config.toml
n_experts = 80
d_shared_expert = 64
routed_scale = 1.0
init_std_router = 0.0236
norm = "rmsnorm"
norm_place = "pre"
norm_eps = 1e-05
positions = "rope"
tie_embeddings = false
lr = 0.01
lr_head = 0.0101
decay_fraction = 1.0
final_lr_fraction = 0.1
train_tokens = 397800000
dataset = "wikipedia_en"
Below are experts of layer 4 (counted from 0) of a mixture-of-experts language model. Rows are named router (the router's row for the expert), gate (a neuron's input weights, with its number), up (a neuron's input weights, with its number) and show model dimensions 0-127. Each number is 128 + 24 x the weight over its row's rms, rounded and kept within 0 to 255.
After each expert's rows: "gets" lists some tokens that make up at least twice as much of what it gets as of all text; "comes after" lists some tokens at least twice as common just before its tokens as in all text. This comes from a sample of Wikipedia text that the model never trained on. Tokens count by the router's weight.

# expert 53
router [127 149 124 113 127 112 167 103 188  95 117 100  99 117 160 146  99 141 168  82 120 128 129 130 125 151 109 128 128 109 158 109 134 145 128 141 155 116 134 127 151 123 139 163 118 117 117 138  97 180 121 118 118 114 130  97 138 119  86 115 147 149 118 105 153 129 119 172 167 120 167  72 117  87 154 171 127 109 149 136 154 136 131 105 146  68 104 117  98 107 130 118 163 113 149 130 129 129  95 137 121 112 124 116 150 109 118 115 132 161  82 120 100 128 101 148 118  63 137 126 141 134 131 149 177  86 134 177]
gate0 [123 132 107 143 156  98  69 140 130 151 103 138 159 147 153 141 146 141 145  74 133 142 162 152  99 148 142 108 110 128 110 122 121 140 100  95 146 120 118 133 146 121 169 140 126 129 150 130 116 109 131 130 168 174 157 135 179 102 121 140 133 158 144 127 114 145 138 103  75 108 165 126 151 151 115 122 150 115 162  83 142 141 132 170 150 153 125 202 149 128 138  91 117 143 116  97 126 126  92 108 145 168 100 152 112 104  95 141 125 162 115 119 115 133 140 142 130 129 122  81 117 104 159  65 108 106 116 149]
up0 [160 174 163 131 147  85 111 105 137  92 127 136 143 150  78 123 107 148 124 103 127 144 170 143  98 201 175 110 107 140 141  89 129 104 162 145  92 169 138 121 111  89 119 113 179  93 126 148 135 103 120 119 152 136 161 147 140 134  93 136 151  93 119 117 111 148 143 136  99 126 152 115 141 129 171 156 158 125 135 155  98 119  66 153 128 162 144 142 146 125 125 107 100 112 172 138  98 123 161 127 151 101 142 152 103 129 136 179 142 128 144 137 108 148 131 123 147 101 120 116 137 129 150 114 145 131 121 123]
gets: " |", ";", "–1;", "2;", "3;", "1;"
comes after: " ", ")", "2", "3", "5", "4"

# expert 42
router [ 91 105  88 105 131 116 145 152 156 100 134 150 111 136 101 117  68 117  97 152 114 154 166 162 139 166 129 152 155 139 130 126 170 151  92 132  97 142 146 101 171 167 125 114 110 164 112 138 135 144 128 123 133 116 140 119 132 119 113 138 116  82 119 134 132 113 118 163 141 139 143 148 137  81 105 129 166 125 131 129 123 158 147 146 105 158 184 112 168 130 174 174 106  99 100 123 123 157 125 130 120 106 169  97 119 148  93 132 136 173 123 123 127 135 123 174 137 153  83 153 150 133 166 168 129 132 133 154]
gate0 [121 122 101 126 106 118 140  83 118 148 103 157 107 108  97 112 116 154 114 147  73 149 104 133 148 145 103 111 136 108 135 107 138 140 127 142 139  87  98 139  97 156 114 126 144 117 102 166 147 146 137 117 172 128 146 155 127 142 142 101 118 115 130 137  91  43 115 143 145  85 132 102 127 117 118 106 136 116 147 112 130 124 103 148 119 181 107  87 142 124 117 177 138 145 154 182 158 137 141  95 175 124 143 148 102 153 105 120 141 196 130 139 143 134 123 155 150 123 115 129 130 144 152 146 150 165 160  94]
up0 [166  88 108 143  92 115 136  83 125 132 147 142 128 138 131 129 100 143 143 119 115 152 158  99 160 131 118 107 133 146 162 106 123 150  66 113 137 133 103 159 154 123 133 142 103 133 138 161 147 178  99 133 109 140 104 153 120 151 168 164 123 118 150  70 102 101 150 101 142 120 127 130 153 154 132  96 120  98  98 127 114 139 150  75 115 126 119 128 120 170 110 136 138 133 132 120  55 103 112 146 149 108 152 109  92 134 130 151 127  83  97 100 121 135  85 121 131 133 106 126 166 133 120 152 160 152 125  74]
gets: " 2019", " 2013", " 2012", " 2021", " 2011", " 2017"
comes after: "|", "-", " in", " the", " In", " (200"

# expert 51
router [101 161 112 137 141 106 161 155  96 127 138 122 131 149  99 114  88 142 135 159 112 107  92 123 169 129 133 142 146 159 145 122  95 176 107 126 169 116 101 126 166 141 138 122 107 156  99 131 127 144 105 137  84 110 113 144 169 153 124 167 123 114 115  99 163  81  90 164 119 114 101 135 127 139 130 132 107 144 109 119  83 154 118 144 107 134 111 105 115 127 144 131 156 144 169 104  97 116 106 113 134 126 146 119 130 100  92 119 152 118 167 124 158 206 151 152  94 137 117 158 165 147 121 161 136  90  93 118]
gate0 [121 138 113 126 138 140 150 105  71 130 151 136 154  96 109 158 117  94 129 114 134 158 119 164 113  97 140 136 102 138 130 102 156 105 155 113 121 112 135 105 166 104  96 141 110 131 159 109 179  91 149 111 154 166 132 126 113 127 137 167 118 135 185 133 153 138  97  93 124 122  64 103 157 128 140 136  71 122 132 125 101 100 155 157 148 126 126 126 133 135 143 118 112 123  80 139 104 121 122 143 140 173 114 132 146 117 107 101 115 131 147 152 140 169 125 114 124 194 141 167 147 104 122  94 131 173 169 130]
up0 [136 139 157 141 119 182  98 147 145 115 105 127 130 112 172 153 118 141 141 140  93 182 148 107 116 155  95 116 115 123 119 118 102 136 148 150 129 113 141 121  92 104 164  84 126 145  89 122 108 141 107 143 162 126 160 107 126 144 182  98 149  83 111 146 121 106 134 147 111 116 138 126 123 122 157 123 166 125 126 199 182 138 165 137 125 120 131 114 135 115 171  96 158 156 160 114 162 115 145 115  66 132 150 126 154 165 161 131 136 119  77 131 163 116 137 150 108 122 113 109 134 123 129 123 128 103  94 116]
gets: "O", "I", "P", "S", "A", "C"
comes after: "I", "E", "C", "O", "R", "M"

# expert 32
router [123 144 136 174 111 137 146 123 176  86 136 122 108 132  93 117 154 146 125 168 117  97 123 114  89 127 129 135  87 104 136 166 167 132 113 142 154 159 125 148  96 136 144 129 106 146 126  76 130 140 140 145 117 107 134 113 126 110 114 108  90 155 145 139 102 150 136  82 122 114 115 119 139 132 131 138 159 104 109 145 164 143 120  85 138 117  87 163 153 150 128  94 159 134 106 101 144 170 151 100 127 148 152 166 137 122 171 144 119 177 138 111 112 186 134  92 154 159 138 145  85 136 152 125 138 137 107  69]
gate0 [ 75 161 148 156 115  96 123 144 148 140 150 153 103 103  84  85 107 140 161 144 135 114 129  71 139 154 114 133 125 120  86 124 124 129 145 118  97 150 120 132 109 125 113 154  93 200 152 120  99 121 146 147 131 155 118 152 130 164 143  82 112  97 139 117 171 119 146  67 109 127 128 158  88 127 112 126  83  99  73  82 136 103 128 130 123 145 129 125 107 128 139 141 121 144 144 162 147 115 162  95 140 155 140 141 129 117 121 112  99 141 111 143 150 127 132 123 104 128 123 128 168 179 133 115  93 152 127 136]
up0 [134  93 110 124 119 157 125 157 122 125 158 122 132 123 119 129 104 120 159 168 150  82 123 113  81 144 140 120 179 107 139 132 123 131  87  89 115 159 106 130 152 154 142 140  96 153 132 109 175 136 188 113 128 142 125  76 106 154 146 143  85 123 133  79 110 191 132 102  96 127 134 130 129 138 158 117 165 142 123 129 161 115 135 146 153 150 160 132  99 120 141 117 128 127 101  98 106 107  89 119 137 120 149 126 129 121  98 160 127 114 183 125 103 121 107 152 187 133 124 123 120 110 164 112 159 118 126 170]
gets: " s", " m", " l", " r", " h", " pl"
comes after: " and", " was", " to", " a", " is", " the"

# expert 57
router [128 129 140 146 154 124 146 114 106 118 127 146  91 111 116 138 119 143 120  98 149  28 146 117 164 158 100 117 115 140 129 179 127 141 169 176 124 143 154  80 146 102 135 138 157 136  75 158 124 144 136 114 138 100 141 116 107 126 154 122 112 137 130  91 127 100 138 139 144  99 151 149 134  90 168 117 131 125 150 113 114 122 144 134 126 150 103 163 107 126 150 104 105  91 104 109 119 108 121  91 115  74 143 135 131 134 111 122 128 126 118 146 139  93 164 105 152 130 127 143  81  68 163 100 112 109 113 153]
gate0 [101 159 155  91 155 121 148 105 119 150 101 154 109 123  87 102 114 141 126 134 143 102 157 120 146 110 138  85 162  91 138  99 146 121 118  93 124 180 165 124 129 116 131 142 110 106 111 142 127 146 162 122 159 110 104 132 172 137 125 120 129  88 123 145 126 112 149 105 100 135 136 120 143  97 124 148 117 149  85 128 121 105 175  80 127 147 126  98 111 125 130 115  57 115 113 147 126 134  93 109 137 120 120 130  59 138 131 118 121 107 114 135 164 132  80 110  77 100  87 131 119 142 115 128 173 108 168 152]
up0 [130  84 137 139 109 105 117 120 119 142  47  78 124 156 139  82 111 110 119 167  92 158  93 133 134 136  95 102 129  92 116 118 153 141 111 131 131  85 107 122 148 101 141 166 167 114 108 101 109 114 132 147 143 129 147 175  91 101 120 163 117 119 101 133  91 135 119 136 112 124 151 125 174 132 155 147 112 144 132 107 121 118 113 154  97 163 128 134 136 120 124 105 140 107 158 105 102 146 145 119 167 125 115 109 185  93  89  90 140 106 103  87 142  99 143 120 136 115 120 129  77 141 140 123 115 140 150 139]
gets: "'s", " his", " its", " their", " the", " her"
comes after: " of", " and", " in", " for", " to", " with"

# expert 19
router [126 183 147 155 118 179 124 112 130 113 120 142 120 125 108 136 166 106 143 157 104 141 155 135 109 153  88  92 122  91  99 135 134 138 112 121 124 152 100 171  86 156 141 156 193 205 146 121 130 122 107 108 111 101 160 108 122 115  81 131 166 143  93 118 109 115 161 104 127 147 164 152 136 112 143 115 151 121 153 122 154 142 143 127 119 131 126 138 127 130 128  68 119 113 100 115 169 161 162 129 127 155 141 128 148 104 156 129 129 143 127 107  94 123 115  74 148 147 127 157  97 154 141 122 158 134 133 122]
gate0 [127 132 162  92 120 154 145 130 144 121 175 131 100 160 135 138 130  78 130 119 141 144 143 111  93 128 140  96 115 124 159 116 102 115 148 103 136 163  97 130 179 108 111 132 158 134 141 142 144 110 180 133 107 157 135 141 128 114 131 129 178 178 126 109 132 123 124 120  96 122 158 134 128 110 132 132 136 140 126 169 120 120 128 129 102 110 144 148  76 123 136  99 121 142  60 169  93 130 112 155 143 155  80 155 124 163 132 136 136 119 114  51 117 123 123 119 138  96 138 108 180 131 171 144 110  91 125 106]
up0 [ 85 130 166 157 116  87 112 101 125 132 133 109  61 109 119 168 121 114 162 110 139 120  87 135 133  95 106 126 116 154 113  76 108  94  96 149 100  99 132 129 104 117 150 128 130 125 151 167 127 157 138 118  80 100 161 113  72 138 122 128 137 160 120  93 114 131 103 145  84 144 103 139  85 149 102 123 145 125 134 118 169 136 123 139 143 109 167 149 120 107 147 152 125 120 150 143 113 150 115 129 148 135 106 127 166 164 150 112 112 102 123  80 130 116 126 131 140 133 125 134 129 170 119 114 117  98  71 176]
gets: " f", " sp", " st", " re", " d", " p"
comes after: " the", " to", " a", " and", "-", "'s"

# expert 47
router [113 113 123 156 126 166 137 145 116 104 150 124 135 147 126  90  74 110 123 170 120 153 116 125 115 119 155 145 151 154 140 134 108 170 128 113 157  95 102 131 162 121 114 161  78 140 124 136 142 166 109 121 121 137 126 133 182 158 132 161 125  84 114  89 131  97 130 200 102 133  90 155 154 118  86 134 110 102 130 117  99 183 109 124 110 146 104  67 120 128 134 105 157 126 129 111 123 123 120 123 163 112 118 151 118 121  77 137 127 148 120  85 146 157 155 132 150 149  99 139 145 134 112 158 106 140  98 110]
gate0 [178 101 152 117 168 143 123 139 132 116 128 115 117 105  92 110 129 185 131 149 170 160 123 113 126 122 132 142  93 120 126 138 118  92 144 104  98 142 133 137 107 122 167 121  86  98  74 126 103 111  91 133 182 160 142 119 121  65 119  98 129 129 151 139 116 174 143 138 137 111 117 176 134 124 102 130  85 160 133 104 126 125 135 120 137 171 135 120 118 130 130 116 141  92 169 128 148 184  96  99 146 153 107 151 128 135 107 131 109 142 142 119 151 146 155  96 165  84 140 135 106 109 135 117  96 110 141  96]
up0 [155 112 147  89 166  82 165 151 137 170 150 120 103 129 112 127 132 135 153 107  99 135 136 125 109 110 123 108 171 106  99 115 104 106 144 124 139  76  98 120 137 148  78 129 109 153 134 115 122 112 123 149 160 131 120 133 129 146 121 123 110 112 132  54 112 108  86 146 151 155 146 126 184 125 136 162 151 132  65 119 132 121 120 100 104 138  96 143 152 123 132 144 118 134 157 138 151 143 145 124 137 139 152 164 111 114 160 135 107 120 125  87  76 138 135 104  99 123 145 117 126 157 131 124 103 204 117 152]
gets: "R", "L", "G", "C", "N", "S"
comes after: " N", " M", " T", " |", " S", " P"

# expert 50
router [111  69 123 110 154  86 124 126 155 102 134 142  92  94 126 122 144 142 140 122 133 174 125 169 120 143 121 113 139 166 134 135  90 105  88 106 124 137 109 120 113 132 184  87  99 131 120 105 117 131 158 130 148 162 124 133 126 188 151 123 114  86 146 148 126 137 174 130 112 161 116 140 166 127 113 136 130 127  86 108 173 113 153 108 143 166 128  63 119 129 156 177 162 108 120 115 152 138 119 105 134 115 154 147 115 136 116 128 129 160 136 154  99 144 111  69 159 122 115 137  92 126 137 135 122 118 143  96]
gate0 [172 126 141 134 124 129  86 117 170 106 113  98  88 130 156 131 166 122 143 175 107 129 110 104 131 142 115 147 102  83 176 149 116 160 145 129 134 128 103 125 128 114 121 102 163 134  69 101 123 142 158 128 169 131 122 111 147  99 174 147 111 142 124 120 119 102 110 170 114 130 136 150 183  87 137 140  82 175 105 111 105 126 104 171 108 177 117 141 109 122 149  98 154 132 116 128 109 115 130 129 130 144 106 146 111 127 134 161 131 108 146 112 114 170 183 148 140 142 113 120 129 186 116 131 123 134 121 107]
up0 [118 107 152 117 136 108 119 141 146 115 118 101 104 131  86 100 115  85 126 122 119 145  69  82 143 115 120  96 125 116  86 103 155 141 127 107 147  87 118 121  89 134 118 159 119 124 135 157 142 133 115 184 161 122 146 147 119 187  80 117 106 140 120 133 154 142 117 135 173 146 118 138 168 128  89 118 130 109 115 141 173 129 141 134 142 133  88 154 139 145 122 142 155  94 157 110 131 109 118 172 142 119 147 146 155 109 110 105 140 123 137 116 157 124 113 126 126 136 130 123 186 114 163 158 158 134 208 139]
gets: " up", " out", " down", " well", " off", " back"
comes after: " to", " the", " as", " and", "ing", " was"

# expert 70
router [125 147 125 148 143 135 160 139 159 110 127 153 111 141  83  95 134 114 175 159 129  82 133 124 108 135 114 183 139 155 133 172  95 146 112 126 161 127 122 101 121 129 150 126 120 151  85 114 127 157 138 128 118 121 163 121 137 134 143 145 108 153 174 109 121 139 166 130 139 127  89 113  95 111 143  88 130  92 154 143 150 115 112 103 108 144 106 165 125 210 147 116 167 118 118  89 130 132 150  95 109 148 118 143 117 123  95  63 135 174 143 131 115 139 150 138 149 109 103 120  94 101 171 123 118 119 150 122]
gate0 [129 135 125 121 128 133 127 133 133 133 167 111 119 118 122 134 173 142 143 105 105  92 113  91 120 176 133 134 117 117 115 129 174 104 145 114 132 129 111 160 141 120 115 155 151 127 129 160  75  90 117 134 114 117 124 132 129 128 130 123 110 184 158 108 138 116 151 130 125 140  93 135 123  74 108  94 148 111 125  79 132 170  98 124 148 161 119 114  86 132  66 135 143 139 112 116 105 115 139 106 141 129 113 112 144 183 111 151 143  58 104 127  66 137 171 168 108 129 118 159 134 149 113 187 117 145 130 124]
up0 [145  96 128 116 114 159 171 117 129 177  92 136  79 127 135 119 129 128 144 113 102 126 100 169 156 102 135 146 138 146 158 121 129 109 132 107 132  80 180 109  80 124  98 158 154 147  96 148 168 157 117 107 134 136 110 136  98 161 124 141 114 153 118 150 101 125 125 120 146 122 134 142 131 117 154 119 131  79 108 151 107 118 109 136 139  87 153 125 115 169 139  64 137 124 111 111 167 135 126 170 120 146 123 134 111 108 117 133 113  96 116  84 140 159  79 134 136 164 126  80 180 116 109 130 161 140 114 104]
gets: " that", " which", " he", " it", " who", " It"
comes after: ".", ",", " that", " where", "s,", "s."

# expert 23
router [ 98 137 155 105  89 168 149 120 126 125 127 140 111 164  94  99 129 122 124 120 118 138 158 103 168 147 141 125 152 116 108  84 159 128 135 173 146 149 123 152 107 113 155 130 113  87  97 148 131 129 139  98 112 167  91  97 136  71 114 109 137  81 116 151  90 127 110 152 135 109 164 137 152  72 101 121 151 160  95 144 163 170 152 142 154 111 136 154 123 135 149  92 104 143 115 123 109 155  87 101 104 120 140 123 131 128  96 131 122  97  85 117 116 141 143 112 111 111 119 107 147 162 136 171 142 100 123 166]
gate0 [103 114 117 121 105 100 114 126 166 185 167 138 116 137 127 143 156 135 118 158 114 122  96  95 148 149 142 148 172 148 192 109 143 100 137 118 156 101  98 119 146 127 114 122 153 136  91 134  90 122 123 123  99 124 110 148 148  93 164 110  82 111  58  89 140 108 171 132 150 134 170 130 132 125 156 141 128 192 111 129 173 112 162 107 135 109 108 140 100  87 109 103 163 121 113 126  90 128 127  95  97 155 119 116 143 116 134 121 123 133 103 109 144 153 134  97 121 115 128 148 126 137 145 107 153 134 103 121]
up0 [122 101 147 173 114 112 130 114 136 165 133 106 126 143 116 180 112 118 132 103 131 152  82 121 120 131 108 142 152 172 103 127 138 110 135 180  99 133  80 110 120 147 138  96 102 163 129 109 113 120 121 114  82 136 152 164 115 124 113 143 138  91 114 149 131 158 157 104 132 115 150 146 109  88 175 121 140  76 144  90 119 139 148 132 136  82 135 134 152 159 112 142 114 153 138 110 119 154  83 121 169 135 129 117  80 125  85 149 197 127 144 127 127 157  92 156 123 141 143 112 105 139 152 135  94 159 126 122]
gets: " 0", " 2", " 3", " 5", " 4", "2"
comes after: " |", "′", "°N", "°", " /", ";"

# expert 11
router [145 144 138 126  99 149 119 132 117 109 130 101 143 120 103  96 182 145 142 159 119 142 170 148 102 137 120 155 111 119 111 123 135 125 124 177 150 140 122 159 157 127 155 138 135 134 137  94 139 136 115 121 124 147 160 131 101 117 107 135 150 137  85 147  89 153 131 117 126 146 125 140 168 178 163 122 134  69 124  94 146 191 149 139 144 123 120 142 192 160 133  95 158 127 114 149 152 149 144 143 159 153 105  90 147 142 152 192 132 132 135 143 114 200 140  74 120 135 124 134 127 138 153 145 126 135 141 103]
gate0 [128  58 125 118  89 127  81 104 169 114 202  82 100 115 153 117 128 115 149 127 119  99 116 116 158 163 108 150 100 129 151 112 136 135 132 171 150 171 124 142 109 125 148 169 129 117 130 132 116  96 119 125 130 103 180 161 119 159 146 133 130  89  93 133 143 111 104 106 147 119 173 150 107 133 116 109 142  98  82 151 123 114 119 141 104 135 118 118 141 103 151 143  62 125 127 146 156 158 126 142 132 126 123 122 128 137 139 135 159  92 148 157 133 147 106 107 176 101 115 110 141 139 116 121 145 116  99 157]
up0 [134 153 130 133 160 100 113 149 119 158 124 101 129 119 156 139 125 139 138 123  98 103 123 156 159 120 124 120  79 124 174 144 104 149 126  95 160 100 145  82 111 144 122 139 119 121 126 129 126 134 140 135 142 136 126 112 132 115 113 133 157 172 100  98 116 122 117 163 191  88  96 142 118  71 150 181 138 135 110 153 103 141 149 106 152 116  98 144 157 147 113 124 168 102 152 169  75 109 180 122 134 178 142  93 111 129 109 132 112 113  87 121 161 126 141 118 147 141 134 125 101 125 121 113 161 184 100 143]
gets: " g", " t", " v", " res", " s", "-p"
comes after: " the", " a", " The", " two", " three", " first"

# expert 68
router [163 125 107 122 149 142 164  90 139 124 122 112 132 121 110 142  97 136 153 127 124 145 103  94 148 127 154 103 155 112 140 113 102 148 122 168 116 146 117 165 122  94 127 122 138 108 144 131 121 180 158 127  84 106 123 106 154  97 103  90 140 127 119 134 113 126 143 162 166  89 146  68 116 121 111 121 127 126 198 107 151 112 119 111 124 145 134 126 150 158 113 108 135  91 121 150 166 168  91 125 113 105 125 128 157 109 124 143 125 163  88 127 106  82 122 162 150 101 148  69 170 151 127 152 173 130 149 126]
gate0 [145  97 119 143 178 150 117 106 162  66 184 129 149 139 141 116 116 103 117 184 171 195 131 123 102 119 140 138 145 184 110 155 164 118 170 131 151 130 135 152 125 146 123 120 142 149  90 108  97 125 117 160 119 137 119 120 166 110 155 132 118 112 151 113 127 112 124 114 147 128 136 117 140 119 169 125 160 151 115 142 108 117 126 131 135  69 120 127 106 104 140  92 127 126 154 152 129 150 110 130 122 118 132 139 147 112 143 135  98 100  90 140 112 136 136  93 115 107 170 161 138 141 133 129  73 173 170 147]
up0 [163 130 162 126 122 122 117 152 145 166 149 108 105 101 128 110 139 161 128 144  93 101 137 124 147 128 162 148 131 102 122 171 139 149 112 137 138 137  93 125 127 125 148 145 128 136 138 162 140 148 113 120 137 111 127 150 124 134  86 139 176 155 155 102 158  97 120  86 101 167 131 155 136 145 143 124 143 117 118  60 139 119 141  98 131 150 124 151 100 165 142 152 132 161 120  99  63 161 155 132 151 138 149 122  75 111 152 120 144  62 137 145 120 128 111 142  80 119  88 125 147 129 160 146 114  65 116 109]
gets: " |", "|---|---|---|---|---|---|", "|---|---|---|---|---|", "|---|---|---|", "|---|---|---|---|", "|---|---|"
comes after: " ", " %", " Candidate", " Party", " ±%", " —"

# expert 40
router [124 108 122  95 128 108 152 121  90 119 124 132 124 131 135 108 174  65 131 116 132  32 131 123 145 135 136 113 111  98 124 110 148 110 177 117 132 124 178 111  98 139 146 148 142  93 141 134 142 150 106  88 106 104 130 123 128 121 151 151 128  86 121  79 144 115 121 123 120 104 156 156 110 112 142 105 155 102 121 136 141 123 123 109 150 139 138 137 171  94 154 111 115 134 114 126 119 135 125  81 124 101 130 153 119 115 133 197 143 129 104 179 118 120  97 110 137 168 139 146 161 144 144 125 151 132  75 159]
gate0 [135 137 108 131 153 139  66 121 141  94 112 153 125  91 175  96 153 142 142 134 140 158 100 115 150 162 163 123 115  97 115 141 121 163 120 123 142 130  94 173 116 121 118 119 147 151  94 168 157 140 146 135 132 126 146 123 152 121 114 144  99  99 105 141 160 137  93 139 156  69 161 138 124 157  96 107 139 104 116 119 141 111 114 152 111  97 114 125 179 109 146 119 114 149  85  97 149 160 126 116 148 147 109  83 165  97 123 156 144 104 164 107 156 145 173 120 127  90 128 121 121 137 137 120 133 185 146  99]
up0 [152 149 104 133 123 141 124 144 119 108 129 162 159  76 112 142 122  92  95 138 105 111 128 130 135  99 159 152 159 145  98 118 154 139 145 164 148 117 123 123 125 128 151 119 134 169 100 130 127 116 204 150  98 122 132 147  89 161 124 107  82  98 131 119 172 107 120  94  98 143 142 125 102  69 122 145 125 117 104 139 163 162 111 148 121 132 148 164 138 113  71 123 141 113 103 105 137 161 107 125 152 135  82 119  91 107 116 113 162 123 122 121 134 132 122 164 148 140 178 167 100 140  87 133 159 119 128 110]
gets: " South", " North", " National", " West", " Central", " State"
comes after: " the", " United", " of", " in", " South", ","

# expert 49
router [103 169 110 148 155 151 110 123 135  97 144 129 114 137 186 113 122 132 108 130 157 153 149 105 159 133 165 131 135 151  97 120 101 104 151 120 103 170 128 107 109 141 145 152 121 138 134 160 158 129  85  99 130 148 111 136 104 166 143 101 137 133 183 151 144 130 154 123 114 128 135 158 161  95  65  71 151 189 126 108 153 123 155  96 128 124 154 121 123 137 129  98 112 128 118 112 114 108 156 107 161 115 138 143 106 161  90 152 109 155 115 151 144 115 150 137 122 151 114 172 131 147 154 125 137 110 113 190]
gate0 [132  91 126 133 132 149  82  95 114 118 142 102 144 111 136 158 175 122  87 129 120 140 155 117 115 126 140 147 154 167 119 129 179 120 159 106 149 127 140 159 166  92 116  81 129 127 146 136 102 104 152 124 141 192 144 127 114 154 134 126  97 128 105 134 104 194 114 137 143 119 170 156 111 127 100  90 129 181 140 111 132 177 155 110 153 164 131 130  94 135 129 105 151 106 156 117 137 111 144 121 116 142 112 156 132 113 123 119  99 127  59 122 139 103 103  98 153 107 132 143 135  92 135 162 147 105 139 129]
up0 [149 140 111 127 180 150  85 108 106 126 102 103 185 128 123 125  92 132 124 118 132  93 115 130  96 131 118  95 130 126 116 125 191 108  92 155  74 128 126 126 128 117 159 142  63 121 101  98 130 150 130 122 141 175  69 153 116 122 173 113 144 147 163 106 129 114  95 130 101 152 114 132 134  97 139 146  85 126 116 125 115  92 106 120 135 109 145 150  83 116 131 136 112 179 183 155 138 154 163 115 132 130 149 136 160 125 129 125 167 128 118 120 111  89 117 119 129 136 141 129 100 136 135 118 115 133 154 160]
gets: " A", "A", " two", " one", " air", " Air"
comes after: " a", " the", "'s", " The", " for", "|"

# expert 36
router [128 105 111 154 121  95 159 149 137  91 126 186 131 165 111 117  82 126 107 173 127 149 128 125 118 171 140 101 168 123 110  98 109 100 120 157 124 150 112 117 120 110 131 131 132 120 115 161 135 151 132 111 178 133 114 103 117 108 128 103 119 129 115 158  68  99 134 130 160 100 131 145 160 100  80 155 107 133 106 125 151 181 148 139 131 170 133 139 147 156 139 100 124 130 129 116 134 164 120 152 126  87 139 131 126 157  68 142 108 137 102 136 142 130 137 118 163 150 109 119 168 193 139 148 150 102 158 147]
gate7 [ 85 118 119 147 133  93 189 121 103 130 175 129 143 174 103 175 170 130 123 137 111 129 113 137 146 169 133 174 120 128 135 140 119 114 167 126 163 172 125 128 142 138  80 137 154 101 128 121  94 145 149 168 116 151 129 135 161 157 140 172 121 120 119 114 123 117 163  88  89 151 111 100  98 116 122 148 177 124 134 116 135 128 134 138 114 119 153 180 147 113 150 129 165 149 107 115 106 137 112 144 157 161 126 167 159 107 144 106 143 118 161 170 147 114  89 127 112 126  88 151 139 111 146 155 132 145 117 125]
up7 [120 110 112 162 150 120 141  90 121 110 104 159 118 121 141 136 111  97 138 114 145 162  87 162 123 124 165 115 145 125  93 169 127  88 141  36 143 137 148 132 117 117 172 132 150 154 156 147 142 127 125 112 167 133 144 166 122 155 141 123 150  96 126 148 115  86 150 108 102 152 145 141 128 168 101 149  88 111 121 118  96 118 125 140 158 127 131 153 134 146 100 114 146 156 105 128 102 129 173 143 144 145 154 120 145 141 102 149 111 126 173 126 151  93 128 121 162 181 100 164 109 146 128 108 137 110  91  95]
gets: " 3", " 10", " 2", " 6", " 4", " 5"
comes after: " |", "|", ";", ":", " /", " on"

# expert 12
router [173 153 120  82 130 115 149 108 154 114 125  78 113 121 126 137 117 123 139 122 152 162  98  85 129 101 100 131 124 111 117 135 118 145 119 168  99 133 132 132 159 123 153 132 150 103 129 151 118 157 133 128 135 109 155  91 142 105 116 110 145 178 116 115 149 102 143 159 172 109 161 113  99 101  91  82 166 165 140 106 158 174 151  89 143 144 122  94 136 125 124  87 111  64 138 126 181 139 132 125 146  99 114 153 127 139 116 107 122 117 113 103 114  90 151 122 136 102 164  84 131 133 136 144 110  95 159 151]
gate0 [112 120 153 141 125 150 136 123 153 147 155 132 123 131 142 173 135 132 120 124 140 130 102  75 121 133 156 157 110 161 163 110 116 122  83 109 140 104 177 128 158 161 122 167 133 131 120 133 150 180 135 115 101 132 162 146 143 133 118 137  96 159 123 104 139  68 147  94 153 121 151 147 117 143 145 132 134 101 111 136 153 122 153  92 158 191 125 160 164 131 141 127 151  97 128  55 118 143 160 151 157 129 145 122  94 133 147 119 155 142 163 111 131 169 168 116 132 147 153 149 105 106 149 139 118 107 150  85]
up0 [117 176 146 147  77 140 165 180 101 136 105 137 137 117 119 161 115 134 127 152 149 136 155 111 132  94 134 143 116 136 139 135 104 126  76 112 106 143 132 115 103 114 146 159 138 133  92 143  80 171 133 154 149 153 152 100 103 152  77 115 157 153 166 142 177 169 158  98 109 119 116 106 112 114 113 136 128 128 174 137 114 108 148 127 144  86 180 128 114 136 140 146  83 101  90 161 119 138 143 138 140 132 166 118 125 145 106 124 158 110 110 119 100 172 134 149 159 121 107 104 154 131 135 160 116 141 108 106]
gets: " |", "|", ":", ";", " /", "s:"
comes after: "\n", " Year", " Party", " Title", " Votes", " Team"